Below are experts of layer 9 (counted from 0) of a mixture-of-experts language model. Rows are named router (the router's row for the expert) and show model dimensions 320-383. Each number is 128 + 24 x the weight over its row's rms, rounded and kept within 0 to 255. Numbers have three digits each.
Before each expert's rows: "comes after" lists some tokens at least twice as common just before its tokens as in all text. This comes from a sample of Wikipedia text that the model never trained on. Tokens count by the router's weight.

# expert 20
comes after: " in", ",", " the", " In", " 18", "In"
router:138119146125109109128128127133188120124127128107094105134132135132111128113114125123080124165113116144149095136113137145123126119141107129164107119132130160132129145145131113123117156109143145

# expert 9
comes after: " the", " (", ",", "-", " in", ":"
router:120127132136141132118115151114153133122103120152116113112152125085111122154134115110102133140162119158148110111093141092116148098177097122124143109121147150137134135152152102175116099117145127

# expert 41
comes after: "\n\n", ".", " (", ",", " ", ":"
router:149140177133149113119120146110135151093104112125131115121155160090118123159156121095071138102119128121104122106085128071104099145128092133134147112104109095128124142134121100154154139063142131

# expert 28
comes after: ",", " and", "s", ")", " well", "y"
router:158113144181128101105134088142158128105105145145116117141130132124124117136156094106137177148133102144137098135091131103074135110141142155120140102113144156111147139116111158110118179094153134

# expert 29
comes after: " of", " in", " the", "'", " at", " to"
router:095128142151106120143127113149123096089116145181118110098171132149114136151153123108155162136150124152095136089130092079136155105150115159157159124124142155152116164095099146164122156108130146

# expert 7
comes after: " the", " a", " and", " \"", " an", " The"
router:185097159111107143152105093120129155163143146120118129122134136080079127131150098091116144124154135116100102094079119113136112133126130157155133118141155147131119141144085122153127145112134140

# expert 18
comes after: " |", " \"", "-", " by", ":", "|"
router:125139182111067127159134113080151120093114147169086099131113136130105162162148097120106134109153124124096157104110132100112105097140106120132157123127133130130147131122109089134134162111120176

# expert 8
comes after: " of", " as", "'", " with", ".", ","
router:103122123151147124163145087118109120115123122170139120115145130128116137163179127111099151138149097156109132132103097121127128069157110134153140111092135137173140164076111119114119112112127106

# expert 44
comes after: " |", "–", "|", ":", ";", " 0"
router:153151133139065132135123115085130097156127146154107128141123188129087135115117114120077155148133096141098154111128119137134117107125079171161108132141132138141165118130120128143112130117124144

# expert 1
comes after: " was", " is", " were", " are", " be", " been"
router:106129155153134100109099094087196066112088152130112124099143138100106156152167115140134144129120121108117113105110128085067108077136104165140179115109123110132126140149072148160119124129147141

# expert 35
comes after: " |", "|", ";", " ·", "/", " No"
router:134123101148090120150139101096121104051135144123114136142136141089092149175137147118131167132145093131082138138108075118076125097133117107151164122132115133114141120135113116135119134075158119

# expert 11
comes after: " |", " 1", " 0", " 3", " 2", "  "
router:175120158143148124132106084099148152121110125150114101152149149083116142102080102121115140134145063134135105109123111098112110091141124156132115093075174145142150140076136123139118130113151120

# expert 36
comes after: " |", "|", ".", ")", "=", "\""
router:143121147159171120149121104060131086102097124128125127104128145144121151132139130111095136138155113095144123136109125116097115098142101125137101118097127110142144158130095103109130150082142145

# expert 27
comes after: "-", " •", "See", "(", "ti", " Sub"
router:135134177118092104161139104121125123099109129181106105130152154139083153152112115130111151123132112154108141078149086106117147103141108144118158151138128186137135106120086138172136164086119151

# expert 14
comes after: "\n", "-", "|", "o", " non", "a"
router:132123152157130108142105107101111110130103131118117148067125155115098139160124077128125148118099123140105115081130096071109117149125133130152193095115182151166128106125129124145126123140144129

# expert 6
comes after: " the", ".", " The", " that", " his", "The"
router:161110130121097119120117142119145142108096124109126119153116125148116149114123117092070122136114127129151114106109126117135119105156110139141198102121136157138139150121128120125141141147113122

# expert 39
comes after: "=", "  ", " =", ")", "s", " U"
router:166120149139091113162096104159163113130122140136082148115158129117111134125156118150145116134137135141094107133112140137099119091130149145164157126097160107136157157106131127134120165107137158

# expert 42
comes after: " the", " a", " and", " an", " The", " their"
router:129110149124106110133109116127126136126089125149116105137109156133140137137111121107081133149141113159142119132096114109128134116135109121126185089135143159131130154121109116150155166090141107

# expert 47
comes after: " |", ".", "–", ":", " (", ";"
router:171126155160146134114136153118149110124075123132115118092143170131095136147126137107104170169162124168106095110116120123080166110120132144134134143106158150150108149105112138168129140082138111

# expert 12
comes after: " a", " the", " of", " for", " with", " and"
router:093109137150151118149140117106136133122135133143139104123155123106115155150146108100109140138130133125078107081137112121118143131142096166141136095145111138143147126107088112168116142122123103

# expert 22
comes after: "\n", "  ", ")", "\n ", "\"", " —"
router:153140141172142131131103144128126129137103112169133104095110143106131147142126133107145178134117133124106112127093131118106131100152132173167155119155150132142196120057099151102149142124140125

# expert 23
comes after: " the", " of", " and", " a", "ti", " for"
router:123103113152081133122124156127148154138123148141120129102118149133126154164116120127089131128134104146133106069126128100122091114132118181114094141138127166146123149084095111182133128074148135

# expert 31
comes after: "=", "\n\n", ".", " =", ")", " information"
router:151105162119115099140150103098125142103140155122097124145141127129095160147151100077100135137103111140069115116089107126124118130141124185164103141120135153157141118071081105098126164104188153

# expert 38
comes after: "\n", ")", "  ", "\n ", " by", "\""
router:131111138159158125153069106087146098077138123177125112146178125135108133128163134109124153148123118165102121110077106135107126113157127126145165098111128164144205130107131109089141129163155132

# expert 24
comes after: ",", "s", ")", "\"", " However", "e"
router:160120168143115101135125148130144110132134118161137116078141116140124131134146136136138129117118144159105123187134114136083133086138101134155104115123138145146192114107129086117143156114152152

# expert 45
comes after: "\n", ".", " on", ")", " On", "On"
router:113108164137163118148107121110158139122124131124103101134146142103120114155152106123100127141137118111046104149113120122127120076143132118151079116109141139135150147095125100096118138155171138